Below are experts of layer 3 (counted from 0) of a mixture-of-experts language model. Rows are named router (the router's row for the expert), gate (a neuron's input weights, with its number), up (a neuron's input weights, with its number) and show model dimensions 96-143. Each number is 128 + 24 x the weight over its row's rms, rounded and kept within 0 to 255.
After each expert's rows: "comes after" lists some tokens at least twice as common just before its tokens as in all text. This comes from a sample of Wikipedia text that the model never trained on. Tokens count by the router's weight.

# expert 42
router [113  83  76  78 105 147 104 120 113 148  97 136 107 167 100  90 115 105 134 135 135  90 117 119  97 132 100  92 138 117 129  79  96 168 129 156 105 112 120 102 114 123 161 148 136 126 155 145]
gate2 [145 132 136 142  82 115 119 115 136 162  93 189 112 174 145 106  80  99 145  83 137 154 141 127 108 133 133 110 130 119 145  88 118 120 138 109 131 133 170 104  89  93 147 126 128 174 129 111]
up2 [115 104 116 127  97  71 179 129 136 109 141  47 145 102 153 147 148 131 148 152 116 137 118 149 157 116 135 122 145 145  95 160 130 129 125 122  91 131 103 107 136 135 148 109 146 116 143 133]
comes after: " ", " 0", " 1", ")", "%", " —"

# expert 21
router [109 176 160 101 114 143  93 106 117 124 145 145 150 100 118 127 128 118  98 111 127  88 146 154 156 119 126 128  91 128 129 129 120 127 121 112 148 115 134 134 121  97 108 145 152 148 152 108]
gate0 [153 129 113 140 140 130 145 143 125 123 117 110 108 142  94 145 117 127 102 145  99 146 158 163 168 163 100 157 131 120 121 121 116 191 139 137 141 115 122 120 112 125 124 160 100 144 135 135]
up0 [102 117 129 123 129 127 129 113 165 130 156  97 129 137 102 122 115 145 126 128 106 144 157 165 172 144  81 129 130 111  74 141 113 170 143 124 135  73 132 138 130 104 153 162 131 146 110 132]
comes after: " |", "-", ",", " by", ":", " and"

# expert 18
router [130  92 128 172 128 124 140 101 134 151 115 113 126  99 135 118 128 117 155 141 130 127  94 161 100 108 160 152  99 143 140 161 166 139  85 111 142 140 150 174 153 113 126 118  97 100 123  83]
gate2 [113 126 111 101 152 157  93  98 125  91 131 112  96  72  99 164 124 132 108 111 156 108 113 121 161 147 120 138 149 138  77 132 135 112 115 128 112 117 144 127 135 135 162 108 120 123 149 126]
up2 [142 124  94 143 134 215 159 153  99 155 128 141 158  72 131 152 151 150 107 145 151 170 147 138 120 143 138 105 115 120 113 154 141 135 138 124 168 132 123 100 116 126  96 116 100 132 157 123]
comes after: " (", "–", " \"", "-", "″", "/"

# expert 49
router [112  94  97 148 137 125  90 160 131 119 160 127 144 139 138  91 133 120 146 106 138  97  94 140 106 132 163 138 106 118 115 104 172 116 137  93 129 107 115 110 157 108 151 128 126 121 149 133]
gate2 [ 90 115 102 163 125 116 117 180  96  76 111  99 135 157 135 110 108 114 111 140 112 134  99 151 108 143 161 125 138 100 159 183 171 155 100 112 126 130 112 136  93 165  84 142 177 131 160  99]
up2 [101 136 132 125 119 124 110 159  81 126 107 138 110 174 164 121 146 113 166 108 119 103 164 141 104  98 178  99 175  89 138 179 179 135  73 125 122 124 118 108 106 175  69 119 187 115 135 106]
comes after: "-", "|", " the", "\n", ".", " \""

# expert 8
router [148 113 131 150 167 132 137  84 118 152 121 153 117  79 129 108 106 110 146 121 122 161 101 120 117 162 157 176  87 125 146 141 139 113 171 158 123 138 130 105  88 152 132  97 130 145 123 105]
gate0 [127 136 131 136 138 171 155 180  95 115 111 155 131 101 129 107 143 149 117 124 127 122  90 115 122 115 162 150 105 127 148 143 132 186 115  76 102 124 159 144 125 144 170 102  79 128 108 105]
up0 [146  82 133 127 110 141 159 157 154 177 153 106 120 141 156 125  94 144 123 156 128 149 173 127 129 127  93 134 143 126 101 176 107  93 149 119 138 151 124 116 152 116 134 128 143 159 170 165]
comes after: " \"", " the", " The", ":", " a", "'s"

# expert 14
router [155 131 112 147  86 116 108 101 141 115 149 117 126 156 130 127 120 140  89 142 141 136 135 115 174 122 106 116 154 127 123 138 126 164 124 138 154 100 130 152 113 187 147 131 130 152 177 140]
gate0 [124 139  90 111 138 159 192 132 135 140  99 129 142 142  99  99 154 131 165 117 128 148 104 119 131 143 138 106  82 108 129 148 127 122 105 162  97 102 152  95 132 126 133 109 109  88 148 155]
up0 [157 137 135 164 130 144 132 154 154 108  64 116 140 128 123 154 110 101 155 140  94 122 125  92  94 111 131 146  86 102 133 127 116 151 148 128 149 126 125  88 168 109 117 122 105 125 106 133]
comes after: " in", ",", " of", " New", " United", " the"

# expert 32
router [119 107 155 146 122 122 105 162 138 148 104 107 103 158 152 111 161  95 120 112 128 123  86 115 117 116 105 116 139 134 105 132 145 142 167  86 139 103 102 163  89 170 148 120 111 119 146 105]
gate0 [105 106 134 163 143 153 132 128  83 124 138 153  97 202 185  95 126 111 107 133 167 119 160 122 139 169 140 139 111 136 129 103 132 100 102  91 123 140 145 122 157 143 148 103 136 129 171 157]
up0 [ 83 122 114 162 105 129 134  99 110 162 163 105  70 139 147 103 113 105 130 161 118  81 141 166 180 143  98 147  85 139 103 116 140 122 108  94 182 134 130  91 113 130 145 140 138 152 107 153]
comes after: ".", "–", " (", ":", "′", "/"

# expert 10
router [178 104 161 107 162  95  95 112 138 120 131 165 141 152 115 172 176 148 125  68 169 115 159 151 155 146  97 105 148 113 127 131 159 102 165 140 154 144 109 107 130  98 121 138 142 128 136 123]
gate2 [109 112 128 146 147 117 132 105  93 166 148 112 140 128  91 154 141 126 115 147 136 167 152 138 103 125 176 128 110 142 140 114 121 130 157 128 152 138 151 112 110  96  85 112 122 134 155 151]
up2 [131 107 142 139 111 132 169 117 129 119 142 112 122 162 157 123 129 161 105 139  92  80 132 147 120  87  94 136 170 113 123 124 116 116 158 118 112 126 145 103 134 125 115 127  92 121 123 104]
comes after: " in", " of", " to", " at", " on", " for"

# expert 11
router [116 131 182 148 180 167  50 112 128 111 145 113 127 123 116 154 151 111 111 129 127 106 154 139 137 121 112  99 161 135  97 133 143 151 110 136 131 118 116 164 136  97 127 101 169 135 133  98]
gate0 [111 166 136 152 146 131 131 101  89 125 139 125 163 100 113 125 141 142 103  77 144 100 106 170 112 111 146 130 143 112 147  96 154 162 165 114 146 158  91 121 121 132 119 108 160 166  80  53]
up0 [128 112 114 115 148 124 117 114 123  92 123 143 111 152 139 137 117 129 117 108 148 182  81 124 145  86 139 167 100 115 135 153 116 138 105 131 132 147 135 179  99 129 124 162 126 133 105 108]
comes after: ",", " as", " is", " known", " such", " was"

# expert 13
router [106 104 134 126 113 105 154 132 217  97 160 107  88 150 119 103 134 126 135 100 112 132 134 147 148 158 133 126 132 154 150 114 107 148 120  87 133 118 122 151 135 159  95 104 112 111 160 166]
gate0 [163 109 112 148 154 141 127 130 144 129 122 139 141 106 136 115 138 135  75 135 150 151  67 141 140  98 138 132 115 104 173 162 136 143 159 147  96  96 103 174 106 141 131 114 155 146 130 119]
up0 [128 128  99 172 108 135 164  89 121 123 144 134 146 123  92  84 140 153 101 144 114 176 139 130 145  98 124 124 138 158 177 152 143 163 118 157 142 123  99 171 107 119  89 125 158 167 110 111]
comes after: " was", " he", " He", " and", " she", " It"

# expert 34
router [147 163 156 137 167 115 135 144 160 175 137 105 119 136 135 137 125 124 110 149 139 100 118 105 138 136 127  92 155 135 138 137 128  97 159 134 117 142 116  81 151 165 123  99 131 109 153 161]
gate0 [142 100 150 156 132 139 121 112  94 153 173  91 151 122 188 135 144 127 110 169 118 110 121 174 112 128 109 107 141  68 179 139 162 127 159 165 117 132 122 133 148 106 106 130 116 140 160 115]
up0 [101 161 125 118  85 100 122 162 142 134  93 170 137 122  67 134 125 149 152  97 129 145 113 100 113 141 136 142 101 156  63 155  89 122 109  82 137 163 116 159 117 108 131 121 128 123 112 126]
comes after: " to", " not", " would", " and", " him", " he"

# expert 55
router [129 139  97  94 112 109 119 165 139 135 158 117 119 134 102 112 150 138 158 135 156  94 125 122 129  87 128 185 145 116 116 128 177 119 125 116 145 129 116 104 101 113 152 104 150 106 115 121]
gate0 [130 187 155 134  95 113 138 127 219 128 163 105 124  92 138 119 151 110 146 132  74 156 148 141 121 116 114 114 120 111  74 141 123 135 104 112  98 135 114 128 121 129 156 124 152 127 147 134]
up0 [123 125 133 121 148 121  65 122 118 177 110 110 129 124 115 149 121 122 129 151 105 108 136 147 116 138 141 141 150 144 114 160 151 147 130 147  97 185 121 115 169 141 116 118 120 130 101 128]
comes after: " the", " a", " an", " and", " of", "'s"

# expert 52
router [124 127 138  89 189 142  97 154 114 117 150 132 165 150 150  96 168 134 117 159 133  87 117 131  90 125 168 115 119 116 111 108 105  97  78 117 143 113 103 130 147 135  88 167  85 113 135  96]
gate0 [163 152 138 135  85 119 152 144 108 129 129 113 130 133 122 100 158 159  86  70 128 109 139 135 120 177 148 101 127 111 133 165 120 106 160 162 107 153 137  77 104 140 149  87  96  95 149 113]
up0 [101 102 114 112 176 129  93 136 112 133  95 174  72 112 166 141  97 105 153 102 143 111 132  90 142 123 163 114 156 113 114 109 122 158 119  97 148  93 115 144 112 104 157  92 116 162 106 156]
comes after: "\n", "==", " ==", "===", " =", " ==="

# expert 5
router [145 131 104 118 156 137 124 149 128 124 180 140 129 140 106 178 107 124 124 142 126 111  81 149 101 115  82 166 159 128 108  82 198 160 122 146 158 159 130 123 133 153 116 130 136 132 143 152]
gate0 [118  89 116 120 172 154  99  86 105  99 128 128 110 146  85 117 124 120  96 110 105 127 151 123 128 143 134 152 141 107 141 102 131 131 120 152  56 131 140 141 128 133 114 142 112  99 137 116]
up0 [100 131 101 100 160 170 104 135 150 138 113 125 102 109 153 113 115 123 157 138 133 149 141 113 114 110 113 137 150  78 118  86 161 110  96 155  75 143 124 112 117 128 104 125 108  87 114 113]
comes after: "-", " Born", " •", " by", " Coordinates", " Total"

# expert 29
router [111 101 161 159 189 125  84 115 103 141  89 132 106 116 105 123 121 155 100  87 161 101 116 120 101 121 155 130 109 127 112 124 134 153 163 113 131 137 153  93 127 141 109 123 125 147 113 138]
gate2 [168 145 158 122  97 115 132 129 111 144 146 135 148 130 129 125 143 115 153 108  88 159 122 140 105 112 102 144 144  81 109 157 164  94 146 123 123 106 137 123 101 156 114 112 112 130 109 165]
up2 [112 119 118 119 123 140 130  99 132 142 160  95 149 146 138 143 120 100 142 140 151 116 149 163 139 102 134 104 103 125 114 144 155 169 170 112 148 147 122  98 150  82 130 145 119 140  83 118]
comes after: " |", ".", "\n", ":", "==", " =="

# expert 41
router [158 103 119  91 135 132 148 115 106 150 136 126 166 127 152 117 123 110 109 133 137 111 110 123 133 139  72  87 157 135  60 101 100 118 146  96 124 155 161 108 112 131 181 156 102 121 129 108]
gate0 [147 137 137 111 130 114  97 156 161 162 104  95 142 145 125 148 116 173 125 152 119 138 143 145 122 121  71 104 122 140 139 139  97 105 113  96  97  98 184 123 165  57 147  82 101 180 105 148]
up0 [150 109  95 161 124  91  93 144 136 155 144 150 113 149 172 125 163  90 138  96 156 150 117 146 122 112 122  79  98 137 168 123 134 118 103 131 109 145 130  65 109 143 144 151 153 131 121 147]
comes after: " of", " and", "==", " for", " in", " other"

# expert 4
router [ 99 110 143 136  84 122 158 109 117 121 124 126 150 149 118 110  93 131 103  92 177 138 146 136 145 132 116 149 119 122 121 133 113 151 136 103 114  88 106 132 115 135 168 111 158 160  94 139]
gate2 [100 103 120 161  91 168 126 110 118 156 154 131 105  67  86 181 164 135 116 108 113 143 155  83 126 159 115  95 104 161 125 129 178 127 127  98 152 104  94 122 175 110 119 138 144 132 110  40]
up2 [125 126 124 114 171 161 123 126 159 161 119 149 147 164 147 111  94 104 151 162 130 135 122 127 139  93  83 115 163 143 126 110 138 114 113 141 122 138 106 101 135 185 125 166 125 117 122 198]
comes after: ".", ",", " that", " where", " when", " \""

# expert 1
router [136 132 108 110 173 151 148 121 125 138 143 135 118 132 167 132  94 142 122 125 160 134 148 105  65 147 186 162  85 132 149 128 139 113 143 154 146 118 116 107 128 130 121 156 173 124  96 139]
gate0 [133  88 113  99 183 111 114 100 122  80 144 113 151 100 117  84 115 109 150 130 119 160 162  92  79 141 119 149 131 164 139 121 147 148 166 128 120 131 148 117 115 153  87 108 150 135 129 113]
up0 [136 145 155 179 127 159 164 134 165 172 159 176 109 180 121 116 180 166 126 138 141 103  94 135 181 157 158 149 114  91 146 139 106 125 107 136 141 149 106 118 151 117 144 171  96 148 115 157]
comes after: " the", " his", " a", "'s", " The", " first"

# expert 31
router [154 145 157 140 102 127 110 132 108 130  91 127 169  70  93 140 161 159 123 128 107 135  92 135 155 104 113 115  88 137 154 121 173 121 127 131 163 140 176 118 135 154  79 141 121 165  99 119]
gate0 [116  95 114 131  99 124 116 139 150 103 130 128 165  75 165 126 153 110 142 112 169 110 153  94 148 110 193 119 145  91 152 143 116 135 179 127 141 139 137  99 128 133 108  95 150 142 107 124]
up0 [148 131 122 123 119 176 166 115 117 135 143 129 134 146 115 140  86 125 124  95 111 180 134 143 148 169 121 163 109 146 126  93 120 102  74 134  73 112 181 141 121  93 135 136 120 105 155 165]
comes after: " |", "|", ";", " (", " /", " MPC"

# expert 17
router [149 107 160 106 108 130  91 136 112 104  90 107 129  99 111 124 117 118 120 121 106 127 125 107 123  96  88 108 132 134 147 116 111 156 140 136 128 153 167 117 147 170 173 157 118 142  86 140]
gate0 [126 138  73 111  83 158 100 161 127  98 116 156 130 156 110 117 123 114 118 132 120 154 114 111 136 163  86 132  98 145  98 100 111 159 153 142 128 107 108 107 112 134 126 142 152 135 117 160]
up0 [120 107 112 130 152 142 177  82 120 133 155 114 144  67 134 134 123 143 108 106 148 156 199 120 152 140 155 157 144 136 110 143 150 138 114 101  81 120 120 142 121 100 137 108 174 114 182 149]
comes after: " |", "|", ";", " 0", " ·", "=="

# expert 44
router [115 103 164  84 133 119 135 123 116 126 101 127 111 134 101 100 152 115  93 125 110 136 158 102 134  88  86 149 164 121 142 132 101 100 110 126 124 144  95 114 176 133 120 128 140 165  78 134]
gate0 [154 119  90 152 156 162 152  95 112  88  86 142 135 125 135 141 110  85 110 124 126 112 157 144 118 127 126 118 122  90 137 140 136 108 107 107 110 126 117 120 108 107 145 119 110 117 149 104]
up0 [114  88 114 145 142 180 156  93  96  78  75 139 115 106 100 149 122 128 132 120 110 142 131 145  99 148 120 145 118 136 120  95 123 130  85 117 116 149 116  90 123 135 144 117 119 111 166 126]
comes after: " |", "|", ";", ":", "N", " ("

# expert 37
router [130 101 193 149 132 116 146 141 112 109 155 107 107 167 161  78 157 139 159 141 169 143 117 122  83  84 125 101  94 129 136 148 115 151 115 118 163 121 155 148  97 132 131 124 170 109  90 136]
gate0 [110 134 151  93 124 137 154 121 134 118  92 126 132  99 113 120 136 140 120 140 143 134 127 142 169 162 145 153 117 123 115 103  93  91 133 102 146 107 161 151 105  92 159 142  91 147 144 117]
up0 [124  97 121 118 131 111 119 153 129 130 148 113 158 176 133 135 128 109 167 125 118 127 130 126 102 111 120  83  73 140 127 140 153 163 176 144  84 135 113  93 145 148 136 121 143 119  91 119]
comes after: " in", " (", ",", "|", "In", " In"

# expert 33
router [149 140  90 126 100 125  76 153 108 112 130 123 103 127 120 146 111 138 132 172 146 121 123 134 131 121 153 132 162 144 150 125 157 115 160  97 149 118 111 131 113  96 171 163 142 120 106 126]
gate0 [106 112 137 103 133 111 105 104 153 166 145 123 149 194 119 103 116 135  89  84 132  93 152 107 143  99 137 178 150 133 153 131 184  77 119 115 110 134 154 127 150 115 131  99 173 113 143 132]
up0 [140 126 118  94 142 111 112  89 214 186 135 119 136 161  96 148 129 127 132  86 137 115 126 168 161  89 115 127 158 135 131 136 172 134 120 118 126 131 122 121 131 145 137  93 197 104 149 124]
comes after: " the", " United", ",", " New", "S", " in"

# expert 25
router [114 120 155 128 114 172 139 110 144 110 147 133 120  82 132 108 126 155  84 126 110 111 100 112  91  82 163 128 117 140 101 123 148 152 114 143  76 142 125 139 137 115 161 138 146 137 104 141]
gate2 [113 138 115 136 134 100 143 109 122 124 154 139 112 148 147 159 159 174 153 122 143 121 129 115 139 154 121 136 109 123 116 138 143 115 151 116  86 149 143 162 129 148  98 154 160 157 142 105]
up2 [147 136 140  71 163 163 166 158 120 168 136  99  99 155 119 124 151 144  89 127 136 126 151 110 177 145 108 170 195 158 124 143 120 113 127 130 127 157 120 113 118 105 158 124 150 116 137 101]
comes after: "-", " \"", " (", "/", "(", " O"

# expert 45
router [153  98 122  90  86 120 111 161 124 109  93 114 107 154 113 102 141 132 160 161 117  97 131 144 155 137 163 126  97 115 155  96 103 107 138 138  87 137 110 123 146 148 151 163  91 117  91 148]
gate0 [121 119 142 125 135 170 102 147  70 128  77 126 144 150 152 129  70 111 171 127  92 137 135 116 161 174 133 152 129 103 177 154  92 137 132  76 100  47 122 137 163 140 143 106 138 135 143 134]
up0 [153 127 152  95 156 152  90 131  53 128 104 135 122 144 154 126  90 137 166 155 112 110 166  81 124 173 123 169 125  95 163 182 109 138 118  81 125  80 132 132 140 157 135 113 115 109 152  99]
comes after: " |", ".", ")", " =", ").", ".\""

# expert 3
router [ 94 108 125 138 188 110 165 169  77 114 143 145 139 148 125 102 123 142 138 125  93 110 133 137 122 123 134 138 139 119 144 152 157 125 114  81  92 147 124 118 139 124 138 145 126 139 140 150]
gate0 [ 95 113 133 130 126 165 140  75 130 130 141  99 103 161 177  68 141 139 133 125 155 176 106  84 139 107 134 114 122 118 128 114 138 110 112 116 155 150 168 162  94 117  89 122 138 121 168 142]
up0 [112 121 104 160 105  85 129 148 139 127 119 107 170 105 121 149 110  87 148 104  60 169 114 112 120 113 136 126 127 120 133 128  82 131 130 117 143 124 141 143 127 178 146 113 157 134 117  84]
comes after: " of", " one", " with", " and", " number", " for"

# expert 15
router [169 100 101 119  95 108 165 135 173 169 128 131 151 133 146 106 136 113 122 121 137 152 112  72 136 125 112 104 124 138 106 117 137 125 137 147 106 108 130 117 123 131 151 163 145 168 143 110]
gate0 [157 140 130 105 129 100 150 113 140 158 119 146 180 123 186 117 120  86 135 119 156 104 167  81 125 136 156 166 149 124 135 142 163 139 151 165 111  96 158 110 138 127 145 121 111 135 137  97]
up0 [118 136 124 117 156 123  77 121 130 145 122 103 105  91  97 123 136 136 122  95 129 146  95 161 149 114 170  69 134 143 163 135 106 130 119 104 161 154 121 127 142 175 118 121 166  93 117 141]
comes after: " the", "–", " first", " World", "'s", " a"

# expert 7
router [105 139 160 147 102 137 116 144 120  88  85 126  73 121 121 153 104 117 113 105 122 163 149 142 115 135 137 118 153 141 135 135  85 164 139 105 109 113 130 157 139 167 152 100 146 127 103 127]
gate2 [120 142 125 132 136 126 114 175 114 121 110 149 105 122  92 121 148 148 127  97 133 118 142 128 117 113 123 157 104 136 120 129 125  93 103 108 118 121  75 130 134 169 131 128 140 144 114  76]
up2 [120  98 127 178 116 119 151 144  93 118 137 130 162 148 135 165 153 110 100 160 151 149  87 128 133 116 129 121  88 140 100 113  74 136 159 126 113 157  77 126 168  84 120 103 134 103 135 153]
comes after: ",", " as", " was", " years", " but", " did"

# expert 62
router [159  96 116 124 149 117 156 143 142  85 128 150 142 155 160  81 168 142 148 142 105 149 138  92 135 141 130 153 112 119 138 134 155 126 131 129 116 112  96 132  95  99 122 105 109 159 118 139]
gate0 [115  72 156 118 133 124 170 150 114 138 103 132 154 101 132 126  97 135 145 134 165 109 144  97 153  86 118 119 141 147 140 134 173 148 145 118 158 153 128 110  67 105 153 150 186 113 127 150]
up0 [133 121  95 118 107 118 123 112 112 169 150 150  90 132 133 102 170 150  81 109  91 161  70 152 126 165 169 149 105 125 105 131 124 130 114 139  85 104  96 123 144 152 122 126  85 138 149 120]
comes after: " is", " as", " a", " with", " was", " in"

# expert 53
router [159 128 138 134 122 115 165 134 155 158 118 162 116 137 123 125  91  90 123 165 122 106 124  91 130  93 104 133 135 146  99 121  97  88 130 149 150 113 139 145 122 127 111 134 110 144  96 165]
gate0 [125 145 149 105 126  88 148 109 152  92 134 103 115 129  98  99 131  93  87 121 152 119 160  92 175 123 122 113 136 147 120  88 163 143 139 138 143 147 119 142 102 165 135 104 140 164 123 107]
up0 [147 119 134 161 121 158 128 154  95 144 128 162 143 145 145 161 118 130 141 105 117 107  87 153 113 132 112 145 118 111 143 164 110 134  94 150 117 120 133 123 174  91 109 170 115 127 143 120]
comes after: " the", " a", " The", "'s", "The", " his"

# expert 51
router [121 127 137  94 128 124 102 154 140 117 153 125 126 124 108 158 147 122 115 122 187 129 139 146 160 134 130  99  80 149 131 140 112 121  90  92  93 114 128 121 153 170 126 120 157 122 142 158]
gate0 [ 82 136 127 141  88 143 121 157 169 172 106 197 146 108 193 141 138 173 147 116 120 145 110 140 161 145 134  97  94 115 132 134 102 125 127 160 104 129  83  86  92 154 172 171 149 116 137 134]
up0 [134  68 101 151 151 129 129  77 130 113 125 110  76 148  92 111 116 149 121 132 161 121 145  69 120 102  88 155 165 141 150 116 100 148 132 127 151 123 149 169 115 126  88  98  93 120 113 117]
comes after: ".", "\n", " However", " and", " In", ")."

# expert 63
router [133 142 138 179 132 120 112 143 123 150 131 105 143 122 144 146 164 139 152 144 188 142  80 137 121 123 162 156 137 115 100 112 121 144 136 125 121 145 128 122 136 136  95 160 115 126 117 148]
gate0 [109 157 125 110 110 156  82 131 119 103 162 109 189 145 156 130 102 101 119  92  92 145  85 118 101 174 134 109 140 160 117 111 140 117 127 149 116 133 129 113 128 130 106 141 163 130 150 127]
up0 [ 87  96 143 124 124 123  83 116 140 176 123 132 168 147 148 171  93 106 135 111 122 119 117 130 115 114 134 147 149 146 113 142 113 138  96 158 114 136 144 129 138 116  97 146 121 165 138 131]
comes after: " ", " 1", ")", " 2", " 0", " 3"

# expert 27
router [ 99 150 160 159 112 199 143 123 179  93 155 145 157  96 138 145 163 144 118 150 136  97 140 113  91 127 130 172 109 127 142 124 105 171  80 122 133 125  57 102 113 126 106 123  96 150 109 101]
gate0 [ 71 160 133 102 129 128 125 158 117 144 116 113 145 141 133 150 115 115 113 144 135  89 147  82  97 138 129 136 104 125  93 127 111 103 137 158  53 104 101 137 134 154 164 145  80  87 132  78]
up0 [142 118 186 162 149 122  85 142 121 126  95 110 140 128  89 103 188  89 125 150 141 166 138 189 144 119 115 125 126 109  99 126 135 104 124 124 103 124 180 151 137 102 169 144  90 138 136 116]
comes after: " |", ",", ":", "-", " of", " the"

# expert 2
router [164 136 161 143 110  87 117 109 130 108 123 116  96 137 145 138 155  84 151 112 139 127 155 138 110 153 142 131  92 128  79 114 146  91 153  78 172 156 117 154 144  89 166 118 129 128 182 159]
gate0 [127 108  91 114 164 125 154 135 132 133 121 131 147 136 116 111 150 152 130 112 125 106  61 144 144  73 155 126 123 141 122 108 114 119 140 110 115 125  77  79 155 147 145 135 132 152 152 115]
up0 [189 114 128 135 119 168  69 135 112 108 151 152 150 172 142 154 141 135 139 137 130 114 126 128 184 121 148 122  98 151 117 136 120 115 115 121 135 116 150 117 118 113 159  94 112 136 132 142]
comes after: "\n", "\n ", "\n   ", "\n     ", " ;", " Nominated"

# expert 26
router [126 134  97  93 151 148  89 143 130  75 105 109 121 130 127 146 101 125 142 118 114 161 139  94 140  93 151 147 147 131 170 127 139 166  96 115 178 114 118 132  96 107  96  92 122  61 152 109]
gate0 [161 147 120  86 102 144 135  83 119 123 154 148  81 118 150 115 147 126 138 110  92  89 118 127 131 134 139 124 152 113 147 121 146 127 119 115 104 121 137 114 102 143 101 123 121 102 139 138]
up0 [107 123 134 103 135 130 121 103 123 123 137 176 115 114 149 125 112 133 169 123 142 126 127 137  91 134 137  97 129 139 129 187 136 116 155 113 114 128 125  92 112 119 100 151  93 110 114  99]
comes after: " was", " is", " were", " be", " been", " are"

# expert 47
router [ 88 136 138 114 169 210 131 141 156 132 128 126 149 146 125 116 108 132 129 131 134 137 146 103 144 151 126 128 156 113 150 118 179 114 132 134 130  98  90 131 152 119 133 192 104 153 128 106]
gate0 [115 123 116 167 138 122 116 121 153 135 145  87 132 144 125 129 132 152 126 117  88 149 110 129 128 124 134 131 114 136 108 150 140 131 142 111 110 130 141 107 141  89 121 118 125 120 119 171]
up0 [123 103 147 127 156 113 154 117 171 121 167  76 148 145 132 142 111 125 117 118 133 142 123 119 122 113 146 113 161 126 101 115 133  94 143 123 132 123  86 121 140 116 124  94 103  99 127 142]
comes after: " of", " part", " member", " University", " end", " one"

# expert 6
router [161 113 118  86 186 137 138 118  95 152  92 134 100 147 193 153 114 103 136 144 121 122 167  73 136 153 120  99 119 126 137 114 118  79 109 153 159 121 137 152 120  97 106 115 120  96  89  97]
gate0 [145 129 142 152 101 131  93 134 111 116 120 119 104 113 140 111 163 108 134 120  99 132 182 105 121 143  81 112 104 165  76 159 101 122 128  99 136 159 135 112 108  95 134 136 124 158 138 130]
up0 [133  74 151 100 163 124 119  92 108 146 107 129  90 117  77 169 100 118 128 131 129 145 121 139 118 128 112 111 153  85 102 129 151 103 108 171 113 133 128  91 140 123 115 139 118  96 101  99]
comes after: " the", " a", "'s", " his", " The", "=="